From a checkpoint of a small mixture-of-experts model trained on Wikipedia: a variant of Muon for the experts, 778M tokens.
Below are experts of layer 13 (counted from 0) of a mixture-of-experts language model. Rows are named router (the router's row for the expert) and show model dimensions 0-95. Each number is 200 + 20 x the weight over its row's rms, rounded and kept within 0 to 999.
After each expert's rows: a language model's description of what the expert responds to. This comes from a sample of Wikipedia text that the model never trained on.

# expert 34
router,199,185,225,245,214,197,177,209,188,190,228,210,191,237,190,198,198,159,178,200,170,195,215,178,207,233,190,188,192,239,212,211,219,187,213,234,206,204,211,225,201,193,193,176,195,229,198,174,221,193,179,231,188,221,230,217,190,161,208,228,199,190,222,193,194,217,208,205,208,204,187,207,193,196,205,230,206,175,210,188,207,182,205,204,241,187,215,207,184,204,185,185,174,236,212,206
What it handles: Nouns ending a phrase for a field, art or occupation, often before a period or comma, such as politician, footballer, enzymology, literature.

# expert 8
router,175,216,204,206,207,212,238,210,171,234,221,176,248,190,198,169,186,220,218,166,170,194,216,235,196,162,201,197,204,164,166,245,194,208,192,170,220,213,199,201,215,222,209,193,218,172,209,189,182,208,231,159,189,212,195,210,183,197,237,178,214,187,217,177,196,175,156,193,167,184,232,180,201,184,217,189,210,167,196,210,225,188,201,209,222,200,190,166,171,228,218,189,201,206,207,214
What it handles: Letters and word pieces inside Slavic, Polish, Czech and Nordic names, often with diacritics, e.g. č, ž, Bol(eslav), Rad(wańska).

# expert 60
router,190,220,235,179,192,224,193,181,225,166,223,187,231,199,221,205,184,214,202,221,228,200,217,215,174,198,220,191,226,228,225,168,183,200,190,176,182,226,160,233,158,192,176,180,200,184,157,189,223,176,224,216,193,155,173,215,212,221,238,228,228,180,248,230,214,192,218,184,194,165,225,172,205,197,181,215,216,254,223,200,211,177,212,235,207,190,219,201,201,195,226,179,181,186,186,220
What it handles: The pronoun or numeral I and the piece "it" inside names, such as C(it)adel, C(it)roën, Leopold I, and small table numbers.

# expert 9
router,192,241,218,159,211,197,181,209,215,186,176,217,212,214,245,189,210,213,173,190,203,194,216,208,181,178,204,218,182,170,189,183,181,193,193,198,222,207,208,190,193,200,197,221,236,191,224,210,205,189,203,219,184,190,195,217,179,196,222,186,172,242,200,225,201,193,152,176,206,215,187,215,203,184,215,196,195,174,179,195,179,201,203,189,205,168,195,210,181,174,179,210,231,168,235,192
What it handles: Sentence-initial The, After, However and phrases like that the, of the, after the; also odd pieces like Record-ed, T-ed, season years.

# expert 2
router,211,179,207,223,197,187,176,197,195,144,160,192,240,223,201,159,245,191,217,236,245,182,193,180,186,187,193,215,188,208,204,181,156,166,199,173,200,219,213,220,214,214,192,215,243,229,219,212,188,180,204,222,232,211,193,164,214,193,196,187,207,218,166,205,209,212,172,220,206,233,194,182,202,196,189,188,212,200,209,202,156,190,200,183,230,189,185,177,196,224,186,225,225,214,220,177
What it handles: Tokens for "the" and merged preposition-plus-the pieces in running prose, such as of the, to the, at the, with the.

# expert 17
router,191,159,186,208,193,226,181,220,174,175,211,209,213,198,177,224,206,193,220,168,192,215,231,187,143,214,198,229,204,189,190,173,251,212,205,189,204,174,213,241,194,216,194,214,205,168,189,207,189,199,196,189,191,210,208,218,182,203,219,220,217,168,163,190,208,163,213,168,223,200,219,185,186,204,184,194,188,206,193,181,203,223,200,203,212,182,180,194,221,225,220,186,191,207,182,201
What it handles: First digit of years and numbers, mostly 1, as in 1961, 1936 and scores 1-0, plus Roman numerals II, IV and colons in times.

# expert 4
router,199,203,216,223,244,233,185,182,178,180,228,212,211,215,218,181,182,177,155,212,180,197,173,186,181,219,173,210,188,216,235,226,218,193,185,200,194,184,207,188,191,217,180,217,209,166,212,175,219,218,209,208,223,222,181,189,205,202,226,186,193,180,229,208,193,221,206,180,194,214,177,199,199,202,198,177,188,192,213,178,162,203,162,175,192,190,199,202,204,190,181,220,196,218,224,153
What it handles: Nouns for posts, bodies and honours, often after "the" or "of the", such as president, Secretary, member, Ministry, Award.

# expert 48
router,206,215,196,191,183,208,210,192,213,222,181,254,175,202,187,192,210,201,208,254,190,192,209,219,184,176,247,189,211,207,207,197,203,231,166,213,160,225,192,215,204,174,208,205,175,173,192,200,151,202,218,229,186,204,168,205,188,186,191,183,215,238,203,180,207,163,196,219,219,190,213,200,170,194,157,212,223,238,216,202,198,205,197,198,193,195,196,176,186,208,177,191,234,183,191,194
What it handles: The article "a", often joined to a preceding word as in is a, of a, in a, plus words starting with a, like a(quifers).

# expert 7
router,204,206,189,208,197,211,226,193,188,224,197,219,197,201,186,218,196,212,221,196,203,162,222,202,224,218,198,170,202,193,224,168,215,209,158,182,175,219,228,207,203,196,217,234,200,198,211,248,188,181,225,157,215,192,219,182,176,209,167,234,242,220,239,197,167,206,206,212,224,189,208,182,180,228,217,211,252,210,213,168,175,183,180,225,184,208,222,217,184,231,181,207,184,168,181,209
What it handles: Units and numbers in measurements, stats tables and scores, such as km, mm, metres, lb, and closing brackets after converted values.

# expert 58
router,178,224,222,174,201,195,170,202,173,192,198,206,176,172,177,163,189,201,201,194,193,192,188,226,179,195,183,195,161,190,194,171,203,194,207,168,191,202,205,192,204,181,176,196,199,214,231,230,184,203,206,247,211,182,220,182,171,175,204,202,193,217,196,229,240,185,182,199,213,228,177,239,188,225,196,166,169,166,200,222,168,208,197,190,177,183,176,194,217,190,205,197,212,173,216,217
What it handles: Determiners, numerals and quantifiers opening a noun phrase, often after in or for, such as many, some, each, same, two.

# expert 28
router,206,181,212,220,177,218,175,219,182,228,217,226,204,201,186,249,174,186,207,172,204,204,208,217,192,171,198,236,229,193,211,213,207,219,214,235,202,195,183,178,177,196,197,168,184,201,210,203,214,199,191,165,166,221,203,197,195,217,203,220,185,213,181,241,201,217,190,194,213,196,218,206,217,224,183,241,194,200,225,223,173,212,199,211,176,228,178,171,202,197,199,193,206,217,220,174
What it handles: Nouns for buildings, places and institutions, plus field labels in infobox lists, such as school, church, station, Opened, Public access.

# expert 13
router,214,219,170,205,200,193,181,177,184,205,211,228,185,175,197,223,213,188,194,223,205,221,191,205,215,233,211,216,195,208,191,199,203,204,187,174,186,157,216,229,186,194,231,210,205,183,221,177,197,168,206,206,197,246,184,201,229,209,198,218,185,187,223,224,177,202,236,180,194,203,224,219,222,186,183,253,235,223,171,173,185,176,236,225,198,205,198,219,207,226,194,194,214,223,196,213
What it handles: Short word-start or mid-word pieces such as che in checkpoint, chess and checked, plus accented letters (ü, ä, é) in foreign names.

# expert 19
router,182,174,196,198,186,208,183,193,235,163,201,208,218,166,215,217,192,135,179,179,213,187,215,185,213,188,200,215,196,201,203,186,201,206,209,263,190,190,185,178,181,216,204,196,194,197,159,170,179,225,207,218,214,224,183,198,199,195,188,170,203,209,168,180,175,232,213,200,211,233,229,195,194,181,180,203,197,170,206,192,239,209,220,220,161,210,196,166,214,193,204,193,198,209,206,192
What it handles: Final pieces of media, studio and organization names such as Records, Entertainment, TV, BBC, IGN, Metacritic, mostly in film, album and game articles.

# expert 56
router,240,201,233,204,214,210,208,234,159,215,196,199,185,185,160,194,236,214,164,211,179,181,197,204,200,194,157,186,225,201,197,190,201,212,230,204,204,202,199,212,179,206,214,179,189,183,240,210,171,200,218,205,179,203,209,240,214,214,204,209,212,171,205,167,214,183,192,198,182,193,216,184,193,193,174,222,231,186,200,200,239,182,209,221,182,201,219,226,199,202,203,197,164,179,203,195
What it handles: Latin suffixes of genus and species names in biological lists and taxoboxes, such as -us, -idae, -ensis, -aceae, -ita.

# expert 53
router,197,198,180,172,161,205,180,176,221,244,221,196,175,214,193,214,186,209,209,189,209,217,197,191,215,175,231,224,169,194,195,193,209,169,218,194,161,211,194,213,175,163,191,197,189,230,240,204,196,211,197,184,211,200,218,216,206,234,182,208,214,175,194,199,224,175,200,219,218,202,230,178,193,204,171,184,193,198,188,208,186,206,229,188,198,175,205,227,224,181,187,200,224,214,194,189
What it handles: Opening pieces of words like con-, pro-, ex-, pre-, sub-, An-, trans-, as in constitution, ex-pupils, Ancient, transcribed.

# expert 0
router,205,203,192,177,221,177,194,230,225,200,190,188,193,191,196,205,189,204,210,221,206,244,210,203,180,229,190,181,203,197,168,188,197,228,210,178,176,163,242,219,161,187,226,193,192,209,194,187,168,227,216,219,214,230,200,186,181,230,210,183,220,204,221,184,186,186,236,200,221,203,198,192,213,199,208,214,169,253,245,206,187,181,208,227,211,206,210,192,199,244,182,203,212,193,216,192
What it handles: Short capitalized opening pieces of proper names, often European or surname particles, such as De, Le, La, Mc, Re(za).

# expert 45
router,209,179,229,183,194,181,232,232,198,192,220,198,191,221,226,182,212,200,186,205,241,200,186,231,221,232,190,225,180,225,203,202,172,201,205,180,230,193,191,192,175,194,199,209,185,201,191,182,232,211,179,205,237,214,202,155,189,167,186,164,197,246,182,213,211,183,203,203,238,248,184,228,218,205,205,187,181,201,203,212,199,219,166,190,203,212,200,182,193,184,184,173,198,186,201,190
What it handles: Past-tense and other main verbs and their -ed/-ing endings in narrative, e.g. took, worked, wrote, moved, shifted, entering.

# expert 57
router,160,239,195,195,199,211,164,215,184,223,194,178,167,194,181,188,203,221,202,197,196,181,213,189,171,184,193,189,194,214,207,191,196,200,207,202,253,203,239,196,194,173,210,214,189,225,180,179,178,211,200,214,210,159,184,155,204,222,184,229,215,195,220,207,211,184,149,224,177,216,191,193,187,154,203,209,207,209,171,204,171,207,203,240,213,204,212,233,213,174,174,215,245,212,195,191
What it handles: Forms of be and have (was, is, were, has been, to be, can be), especially % were in census household statistics.

# expert 44
router,219,194,180,179,170,171,196,187,199,156,183,200,203,198,206,205,216,178,193,215,202,220,202,215,181,200,172,182,181,191,230,197,186,203,212,229,198,176,210,186,233,174,203,242,196,207,208,235,190,234,198,202,221,193,216,220,209,212,191,177,202,200,166,205,218,230,194,205,225,191,220,234,181,167,184,211,198,183,193,207,163,230,201,191,219,229,189,203,191,191,206,183,175,169,179,192
What it handles: Prepositions and punctuation in music credits and releases, such as "on bass", "album by", "with his", commas between instruments.

# expert 62
router,194,207,178,213,234,232,211,198,183,206,207,219,224,180,183,187,189,220,228,209,184,204,217,207,200,232,204,198,234,165,169,160,224,226,178,194,209,215,226,210,180,176,205,196,194,213,179,257,179,169,161,202,183,188,192,205,164,194,207,234,227,209,194,208,247,232,239,193,159,201,210,179,196,173,161,197,193,216,225,164,202,222,208,224,216,238,203,188,215,164,191,194,215,209,227,202
What it handles: Single digits within numbers in tables, dates, statistics and citations, e.g. climate figures, populations, years like 1775.

# expert 24
router,197,237,190,234,218,191,184,175,201,207,203,232,223,188,187,157,188,211,192,223,176,188,227,207,241,221,218,175,215,187,182,228,195,217,233,229,191,186,177,177,216,189,208,241,184,222,184,214,216,178,189,195,196,169,210,222,235,191,181,201,195,206,207,196,199,194,194,209,196,241,211,174,193,201,209,206,180,216,191,207,211,197,219,152,228,198,211,232,221,215,201,187,211,231,211,178
What it handles: Numbers and column headers inside pipe-delimited sports and election tables, such as L, MF, Att, Song, year digits.

# expert 22
router,204,182,210,224,210,185,240,219,218,176,209,174,212,184,212,219,207,227,165,206,223,222,202,194,241,205,232,231,180,179,198,182,204,180,195,222,236,223,192,182,208,214,216,204,207,199,212,223,148,184,199,193,201,188,205,202,173,226,214,189,207,179,196,191,203,199,171,237,164,195,195,227,218,205,221,216,221,155,201,199,226,178,219,170,191,167,218,205,185,194,203,218,153,197,253,204
What it handles: First piece of an English-style surname or place name after a first name, such as Whit(low), Barn, Kenn, McG, Wood.

# expert 30
router,244,196,235,199,187,204,232,212,190,247,195,149,198,220,202,189,217,215,225,195,193,229,165,194,221,232,205,253,222,187,199,189,234,214,220,177,182,180,197,193,224,185,196,205,171,195,202,227,197,220,210,214,196,218,217,219,210,190,172,190,198,232,195,189,207,185,201,229,187,217,194,202,228,175,217,215,176,234,185,199,216,188,183,188,201,198,208,210,198,186,214,211,200,213,175,202
What it handles: Lowercase first pieces of verbs and nouns beginning with s, l or consonant clusters, such as s(aved), s(ank), res, pl, sl.

# expert 35
router,162,175,228,224,222,225,181,194,161,173,197,214,183,212,183,173,242,203,205,219,190,212,184,191,221,189,201,185,200,230,226,180,220,199,204,198,210,196,209,203,206,179,214,226,232,208,220,192,225,181,184,183,191,209,218,212,179,174,214,184,217,168,199,200,150,211,223,236,224,210,226,206,211,187,231,186,160,185,214,225,191,206,183,235,226,204,189,229,187,183,208,204,178,183,219,206
What it handles: Verbs like based, was born, began, was released after a subject, plus closing parentheses, quotes and clause commas in biographies.

# expert 12
router,182,184,188,170,177,229,193,188,182,219,200,194,204,188,232,181,199,191,222,191,236,163,201,204,209,220,216,179,198,213,202,202,196,222,191,216,226,189,194,186,234,221,184,159,190,260,201,220,190,196,228,190,204,188,214,186,209,224,205,188,214,167,210,210,214,211,207,180,203,192,159,173,221,235,220,234,219,201,186,167,178,226,231,253,208,209,192,223,194,210,203,204,222,231,182,216
What it handles: Pipes, dashes, signs and units around numbers in league tables, coordinates and infobox stats, such as | −53, °N, (aged.

# expert 59
router,205,157,209,212,221,177,186,211,219,173,206,197,201,227,207,217,178,205,201,220,242,189,220,185,212,195,201,223,188,178,166,219,204,179,195,224,194,146,196,149,170,198,198,186,203,186,215,224,213,221,197,230,204,198,211,181,221,199,221,222,206,179,178,181,199,229,195,212,246,207,207,220,201,220,194,190,206,188,182,196,224,189,207,188,223,184,213,223,190,209,221,213,154,191,231,191
What it handles: Last pieces of surnames and sports team names before a bar, bracket or line break, e.g. Jones, Dawkins, Doncaster Rovers, Tigers.

# expert 47
router,178,173,193,175,188,179,211,193,231,192,201,221,191,211,225,217,170,209,214,214,240,175,225,196,181,159,182,214,218,198,177,217,169,201,206,190,197,190,199,208,196,202,207,175,198,206,181,229,228,186,155,219,219,199,222,209,216,217,194,213,214,186,224,245,180,233,224,214,181,232,200,215,184,184,201,161,191,177,231,207,189,176,204,175,187,183,193,157,213,209,208,185,189,215,247,195
What it handles: Adjectives and nouns inside organization and place names, such as National, Royal, University of, Northern, New York, Naval, Iberian.

# expert 5
router,182,175,210,196,183,180,185,194,225,209,198,185,224,191,186,174,197,175,209,173,213,211,186,165,209,242,187,162,222,187,228,205,209,152,176,220,204,185,175,179,209,213,196,214,188,197,190,187,181,213,175,206,176,210,200,214,200,172,205,205,200,205,182,212,186,213,215,224,224,190,229,209,172,165,219,206,170,201,164,206,183,220,198,185,234,213,205,181,219,228,208,205,207,194,192,210
What it handles: Double line breaks after a finished sentence or a == heading ==, plus table cell bars and the quote opening titles like | " or : ".

# expert 11
router,224,194,218,205,205,222,234,201,204,159,166,187,187,241,192,193,203,199,187,207,224,223,174,206,162,196,160,179,191,227,234,210,198,182,225,183,208,185,202,198,204,198,177,243,217,181,253,186,236,240,174,219,196,226,208,221,212,187,213,197,200,204,210,205,202,230,216,214,182,198,172,201,193,205,196,192,166,184,214,181,168,235,206,189,225,216,183,206,200,196,172,233,203,186,203,208
What it handles: Day numbers in "born on 22 September", words like until, during, since, born, and commas, of, in and table bars before dates.

# expert 14
router,225,209,207,187,214,236,203,154,245,203,243,188,176,202,200,226,242,229,223,175,231,207,171,219,191,222,206,190,221,184,202,209,214,194,194,207,203,210,212,223,182,190,190,205,180,215,221,199,190,189,193,214,227,196,199,232,199,185,189,212,191,209,191,190,175,182,198,188,178,200,170,181,202,192,179,219,189,194,232,200,217,178,200,200,178,174,207,200,233,215,229,215,217,219,156,224
What it handles: Word-initial pieces beginning with c or C, including Latin prefix stems such as rec, cont, acc, exc, -c.

# expert 39
router,173,194,182,197,221,185,218,166,191,215,174,199,207,203,200,213,214,191,198,195,199,222,212,168,202,169,221,218,179,222,186,213,198,201,197,189,171,205,193,215,213,209,190,192,212,236,203,185,184,216,203,182,218,177,187,215,225,176,178,184,211,202,196,210,186,176,190,222,185,225,188,182,207,216,235,196,220,219,211,242,214,207,151,196,256,200,211,197,229,217,200,189,222,213,175,210
What it handles: Single capital letters starting proper names of places and people, often after of, comma or colon, e.g. M-andarin, H-ims, L-ondons.

# expert 32
router,176,210,205,203,205,196,240,220,224,194,168,199,210,233,186,185,197,193,191,184,211,193,211,200,206,211,190,226,210,214,200,205,236,226,217,209,189,217,192,229,210,193,206,194,218,213,215,213,199,194,211,210,207,176,206,176,160,217,184,180,205,172,189,185,179,249,186,194,187,195,183,194,210,212,204,168,202,192,170,195,198,194,219,169,170,167,168,185,168,176,212,213,178,171,212,210
What it handles: Common given names like John, Michael, Steve and capitalized words inside song, album, show or game titles, e.g. Fall, More.

# expert 41
router,243,215,223,234,188,210,186,160,239,208,186,224,225,248,185,197,195,215,198,199,208,191,216,193,224,205,218,225,190,179,189,182,171,191,235,206,221,185,230,231,185,231,200,172,192,186,182,204,201,193,192,173,194,160,208,186,217,220,197,202,158,168,201,217,172,187,179,177,181,159,196,228,211,199,213,165,192,213,196,197,236,201,181,202,208,209,198,229,194,189,208,188,218,165,186,215
What it handles: Capitalized word starts split off as St, G, J, K, Sc, often after a line break or list dash, e.g. St-ate, St-eel, -st-ory.

# expert 61
router,202,182,176,194,194,209,172,214,208,225,191,213,208,184,205,149,169,220,190,204,193,174,196,207,214,196,182,176,198,199,183,186,202,194,165,206,203,229,211,204,182,199,224,222,199,166,168,192,203,181,201,215,179,205,203,180,221,231,176,208,203,170,198,165,155,193,180,203,189,211,206,211,183,220,184,212,163,201,202,194,200,204,203,216,238,216,231,174,216,240,201,168,208,209,187,184
What it handles: Vowel and syllable pieces in East and South Asian names and places, such as Ma, Li, Ho Chi-wang, Fukuoka, Swahili.

# expert 50
router,190,184,197,195,187,183,199,195,205,205,218,205,219,178,193,206,203,201,200,234,176,209,181,167,190,222,216,170,225,197,201,232,175,214,183,195,232,186,191,205,244,184,187,173,194,205,159,205,200,188,217,187,193,215,217,184,193,211,209,234,156,259,225,208,203,174,185,188,212,194,176,186,240,155,189,216,188,190,161,164,223,200,195,192,187,179,186,199,207,195,178,197,212,208,190,194
What it handles: Word pieces containing v, p or qu, often after a capital letter, as in Can-v-as, Chap-el, ev, oper, equ.

# expert 23
router,231,167,206,205,198,194,202,198,178,176,174,239,197,225,192,227,183,152,213,195,198,217,213,208,194,198,185,202,169,213,188,225,219,180,189,200,213,215,196,200,195,203,176,164,234,198,202,207,217,214,185,210,196,232,202,163,241,177,205,216,204,198,209,175,191,220,164,184,211,252,207,226,186,174,222,210,160,173,220,168,228,195,220,218,168,195,196,192,186,218,200,200,190,192,217,182
What it handles: Final pieces of place names after in or of, such as Galile-e, Asm-ara, Timișo-ara, Low-ell, -burg, -istan, and words River, Islands, Empire.

# expert 51
router,193,219,192,219,246,192,236,204,176,248,189,214,198,183,185,199,223,203,225,179,176,246,191,174,183,221,206,194,172,223,240,211,190,220,189,231,208,168,180,174,182,218,236,233,170,192,143,182,216,188,148,221,163,209,207,199,211,171,184,187,197,218,226,198,201,220,198,195,183,171,221,206,184,213,188,213,219,199,195,191,234,195,192,203,210,184,176,194,228,237,193,217,182,199,202,170
What it handles: Byte pieces of Japanese, Chinese, Cyrillic, Arabic, Hebrew and Thai text, plus digits inside year ranges and stat tables.

# expert 40
router,191,218,202,202,213,189,239,212,218,174,175,191,163,191,192,219,193,210,193,211,217,188,197,219,198,182,201,175,203,206,185,215,175,164,217,180,199,220,164,190,189,219,196,188,210,221,185,223,191,200,195,249,181,208,215,182,189,205,213,208,200,240,178,169,230,202,159,212,192,230,197,180,202,206,203,193,184,218,172,223,224,192,229,224,174,217,199,231,181,176,202,202,183,179,161,210
What it handles: Inner syllables of Spanish, Italian, Slavic, Arabic or Indian personal names in lists and tables, such as Naz-ar-io, Al-ess-andro, Luis.

# expert 26
router,189,195,187,173,168,222,190,216,169,200,196,235,221,174,220,194,180,189,205,202,212,223,208,183,206,215,182,210,218,187,198,220,193,207,203,175,196,235,212,191,200,217,201,213,193,178,189,177,183,188,165,205,225,241,192,193,187,176,217,158,164,187,168,185,227,203,229,186,228,190,209,219,200,193,222,205,202,223,226,243,186,199,184,193,192,221,187,186,238,213,216,237,189,197,179,170
What it handles: Tokens ending in a space before digits or words, mostly table separators "| " and prepositions like on, the, with before dates.

# expert 18
router,196,182,167,214,232,210,175,203,204,193,208,167,218,194,206,200,223,207,189,218,210,190,203,185,202,222,192,171,208,197,195,234,194,208,209,185,204,215,184,195,223,158,260,161,216,180,178,200,222,192,185,176,179,201,185,206,170,221,182,171,191,197,199,177,213,214,223,197,195,162,170,201,212,180,196,197,237,180,199,202,208,227,219,192,162,222,210,176,151,170,203,208,191,200,167,172
What it handles: Middle word pieces with a vowel plus b, g, k, or doubled consonants, often in foreign names, such as Mississipp(i), G(ab)on, m(ang)a.

# expert 43
router,174,179,185,182,196,179,201,212,216,185,243,166,184,210,224,219,219,207,203,209,188,198,197,214,205,205,200,239,230,163,221,147,220,235,187,198,184,216,203,219,214,205,198,185,193,178,175,193,179,187,205,199,173,189,208,220,197,216,192,173,204,188,207,216,208,185,207,182,201,220,209,203,212,242,209,162,197,228,181,198,184,213,187,184,198,206,167,211,218,176,208,198,193,184,189,209
What it handles: Early stem pieces of longer Latin-derived words, such as inter, rel, indic, impro, transl, and el in believe and welcome.

# expert 27
router,207,219,189,194,215,199,202,193,172,194,200,146,183,187,219,205,195,217,165,187,159,188,193,231,195,224,221,176,194,170,214,212,169,195,182,178,210,231,198,217,205,223,194,179,179,207,230,184,193,181,172,204,186,192,174,180,172,229,221,186,180,182,219,235,215,199,205,191,194,165,208,214,207,175,180,192,209,215,171,195,178,170,183,177,181,197,217,162,201,197,243,209,229,187,190,237
What it handles: Word-internal stem pieces ending in t or st after a short onset, such as sett, consist, writ, cast, list, class.

# expert 55
router,203,208,184,190,176,208,213,179,224,228,190,204,223,185,204,203,179,191,188,166,215,210,191,240,207,203,199,205,215,188,180,209,191,188,193,240,173,157,204,237,217,208,218,226,208,187,197,193,200,222,232,181,218,177,200,218,208,179,231,178,224,199,178,213,159,183,244,220,228,181,204,192,178,208,205,186,196,220,210,185,207,220,204,183,207,239,198,161,257,228,192,190,224,186,183,219
What it handles: Capital letters beginning abbreviations and country codes in tables and lists, such as (USA), AUT, UFC, ISO codes, InChI keys.

# expert 37
router,183,213,217,212,158,151,224,165,216,204,167,227,220,189,214,170,197,221,200,165,197,219,213,229,224,199,153,217,204,183,215,228,179,229,187,192,203,203,227,165,200,162,181,225,177,205,181,199,181,198,201,230,226,225,203,160,199,165,213,200,200,185,219,193,205,189,203,199,190,181,182,191,199,184,194,210,223,190,216,186,179,206,214,226,230,194,188,189,219,209,209,188,201,164,185,225
What it handles: The leading 2 of years like 2006 and 2021 in dates and census text, plus digits in coordinates, table numbers and population headers.

# expert 15
router,205,222,204,242,190,176,195,181,184,228,198,227,195,234,206,193,188,184,190,228,198,188,163,178,190,157,213,164,227,206,201,166,208,183,225,194,184,191,212,177,223,225,190,223,218,207,202,203,231,202,170,230,193,215,219,223,212,214,189,217,217,166,164,221,252,194,210,219,226,227,214,208,204,200,233,211,232,179,193,228,223,219,165,189,217,201,224,157,194,219,216,209,190,207,200,173
What it handles: Possessive pronouns and 's in biographies (his, their, of his), plus adjectives before career or work, like political, military, national.

# expert 1
router,226,176,206,194,160,177,207,212,167,167,213,245,182,225,179,187,181,192,214,204,209,202,190,205,197,187,190,187,190,227,202,213,177,194,249,169,252,201,203,213,195,197,176,181,232,208,194,190,185,213,213,203,210,235,191,213,216,204,201,203,193,231,192,236,205,221,198,192,239,219,177,203,194,170,225,176,190,183,221,211,184,231,172,183,221,239,218,206,195,201,181,220,170,189,193,188
What it handles: Function words like to, of, in, and, for and commas joining phrases in running prose, as in due to, able to, point of.

# expert 52
router,204,218,204,221,228,220,196,218,217,188,186,209,194,213,218,209,207,190,151,170,198,231,158,192,190,208,170,199,197,210,198,181,213,164,219,208,216,178,187,190,185,236,199,225,225,177,232,201,209,236,224,202,209,218,212,202,210,205,214,192,193,187,213,198,191,177,167,190,185,172,163,205,196,222,199,193,184,198,206,181,190,204,185,189,216,232,201,198,235,197,165,203,185,204,229,190
What it handles: First letter or consonant cluster of a word or name, especially w, W, Sh, K, often in species lists, such as w-itness, Sh-ields.

# expert 63
router,226,205,167,204,189,206,184,196,241,206,227,179,189,211,194,179,223,175,202,207,201,220,188,173,207,188,174,226,217,190,197,207,172,222,192,206,192,203,193,139,206,215,193,225,255,201,225,210,247,169,174,254,208,188,174,221,194,190,188,179,198,224,189,170,223,194,180,196,183,186,205,209,186,205,203,196,209,221,228,193,222,222,192,210,195,165,214,194,210,169,198,195,220,202,185,209
What it handles: Single starting letters of split words, mostly b, p, d, g, after quotes or spaces, e.g. b-itch, p-seudonym, B-obsleigh.

# expert 38
router,203,192,217,211,169,177,196,198,180,203,216,195,187,197,185,204,212,180,220,204,194,221,182,194,219,246,176,216,158,243,220,210,203,205,198,248,188,203,175,219,209,206,178,204,180,211,216,169,240,175,195,201,173,188,220,194,223,175,194,163,158,216,196,209,205,251,230,199,235,198,183,167,213,229,203,172,186,207,179,192,192,213,193,231,173,205,204,206,196,255,220,200,214,219,200,208
What it handles: Singular nouns or noun endings after "the", usually followed by of, e.g. appointment, departure, production, episode, album, agreement.

# expert 3
router,203,186,176,187,192,186,187,201,154,205,176,192,239,205,193,200,183,216,188,197,241,198,199,208,179,188,165,216,181,214,233,222,196,225,216,200,190,198,233,194,181,170,191,232,184,216,204,216,196,186,206,204,186,232,199,180,194,210,202,205,193,216,187,212,155,187,205,189,202,209,216,213,213,190,207,174,202,242,199,221,140,201,199,202,217,207,204,208,198,243,194,196,213,209,243,219
What it handles: Periods, dashes, slashes and linking words like as, from, into, via, served as, typical of route descriptions, infobox bullets and coordinates.

# expert 31
router,162,210,191,175,208,194,182,224,225,177,209,189,233,168,208,212,207,236,225,220,169,188,187,216,197,205,238,194,200,175,219,142,193,191,169,191,207,214,179,187,187,208,184,182,163,194,215,222,244,211,207,195,206,202,170,207,198,225,171,218,217,192,214,220,187,223,170,193,197,207,228,188,174,228,192,229,233,214,212,194,208,193,188,192,207,176,194,233,176,242,182,204,188,226,197,206
What it handles: Short mid-word fragments, especially h in greenhouse, beehive, hedgehog, plus starts like stat, cor, wh, veh, man.

# expert 49
router,224,238,185,200,227,212,200,203,172,221,229,212,187,187,186,212,173,219,220,181,195,188,201,192,200,181,205,185,228,187,190,178,211,176,212,175,184,203,207,209,212,201,190,202,209,239,230,234,238,198,218,159,191,178,196,182,201,198,194,195,199,223,178,200,175,199,236,199,204,156,195,249,160,166,232,182,218,199,166,178,167,203,227,198,203,204,207,200,225,227,174,200,217,229,169,228
What it handles: Subject pronouns he, she, it starting clauses in biographies, especially of athletes, plus table-row words like World and Team.

# expert 16
router,214,201,230,193,208,209,218,226,216,152,206,204,167,200,187,198,222,212,229,208,188,192,195,182,186,160,227,192,219,225,185,205,189,192,172,210,225,194,200,199,188,203,206,178,185,209,198,164,215,182,160,207,193,196,182,197,191,179,183,211,189,210,225,214,242,175,217,208,167,231,186,193,208,187,199,188,222,183,179,221,182,233,213,196,196,233,206,218,193,162,206,206,163,197,214,213
What it handles: Middle pieces of learned or technical words, often after c or al, such as tuberc-ul-osis, techn, regul, olog, struct.

# expert 21
router,192,149,206,212,180,195,230,201,216,206,181,191,200,194,191,190,205,196,213,177,218,182,198,194,201,233,187,224,212,242,177,221,212,203,232,214,182,199,201,235,216,180,164,174,234,232,175,223,208,186,185,212,210,166,187,215,220,209,177,209,176,197,170,216,240,232,216,202,196,167,198,197,221,210,190,206,186,200,196,229,222,206,221,188,224,219,187,206,202,210,222,228,174,185,230,173
What it handles: Line-initial dashes, pipes and colons opening infobox or credits fields, e.g. - Born:, - Directed by, - Species, - Phylum, Cinematography.

# expert 10
router,194,220,224,213,184,185,206,215,208,207,223,225,198,188,193,211,216,162,179,197,204,185,193,185,202,212,214,186,228,215,228,214,205,146,190,211,189,216,214,202,220,204,203,205,164,185,208,148,216,206,195,174,213,189,188,192,190,171,194,164,235,203,169,165,222,224,194,190,194,193,207,193,211,219,174,151,225,170,175,238,186,217,188,164,161,216,181,205,189,191,193,202,189,223,170,181
What it handles: Stems of common verbs or nouns that take an ending next, such as chang(ing), contribut(ions), perform(ed), pass(ports).

# expert 25
router,193,185,203,178,187,196,212,213,212,217,203,201,212,205,197,180,180,162,195,176,219,163,190,183,176,163,203,211,181,190,179,215,235,186,181,195,203,188,192,206,240,188,227,213,184,212,198,221,178,191,209,187,183,240,177,188,212,215,217,194,191,177,184,193,201,207,219,199,183,183,196,196,213,201,189,233,168,216,201,174,216,147,192,257,204,202,214,198,220,176,202,204,210,240,181,179
What it handles: Opening parentheses and quotation marks before a name or note, plus prefixes like un, re, dis, co-, and some line breaks.

# expert 6
router,162,227,201,196,189,197,200,193,221,172,206,200,194,192,213,242,185,186,199,175,217,195,190,193,170,244,185,180,209,194,183,214,201,194,208,209,169,203,195,190,191,203,232,210,203,178,202,209,159,214,224,165,182,201,211,176,208,218,207,223,211,213,238,223,209,152,247,191,218,150,191,184,244,211,197,221,196,190,229,150,225,186,188,185,213,205,190,207,199,165,216,168,198,187,177,198
What it handles: Tokens for the letter F or f starting a word, often after "and" or a table pipe, as in F(und), and F(ragrance), | F(innish).

# expert 46
router,185,198,211,185,191,196,201,172,172,172,204,225,200,208,185,180,171,221,227,217,168,209,219,210,197,217,230,176,176,173,199,205,188,164,198,169,179,186,150,160,218,219,186,228,179,189,170,177,164,209,198,190,209,227,182,214,195,207,209,223,195,195,181,182,208,202,169,215,180,202,219,194,206,211,194,234,190,192,219,194,214,188,211,163,175,170,172,192,223,199,195,167,179,189,180,198
What it handles: Numbers in scores, attendance figures, dates, money and table cells, plus words like million, hundred, twenty.

# expert 20
router,218,173,184,190,191,202,216,196,229,224,187,219,208,209,206,212,232,221,212,198,220,209,206,179,193,218,192,223,213,230,222,171,172,190,192,199,225,153,192,150,217,199,183,214,229,177,203,194,193,214,176,211,215,203,244,150,196,186,183,204,169,191,186,210,191,212,184,211,208,192,190,245,168,196,197,202,194,186,213,195,166,220,172,179,216,187,207,179,170,195,195,216,200,197,222,203
What it handles: Periods closing sentences, often merged with word endings (ation., es.), plus table pipes and closing = or === heading marks.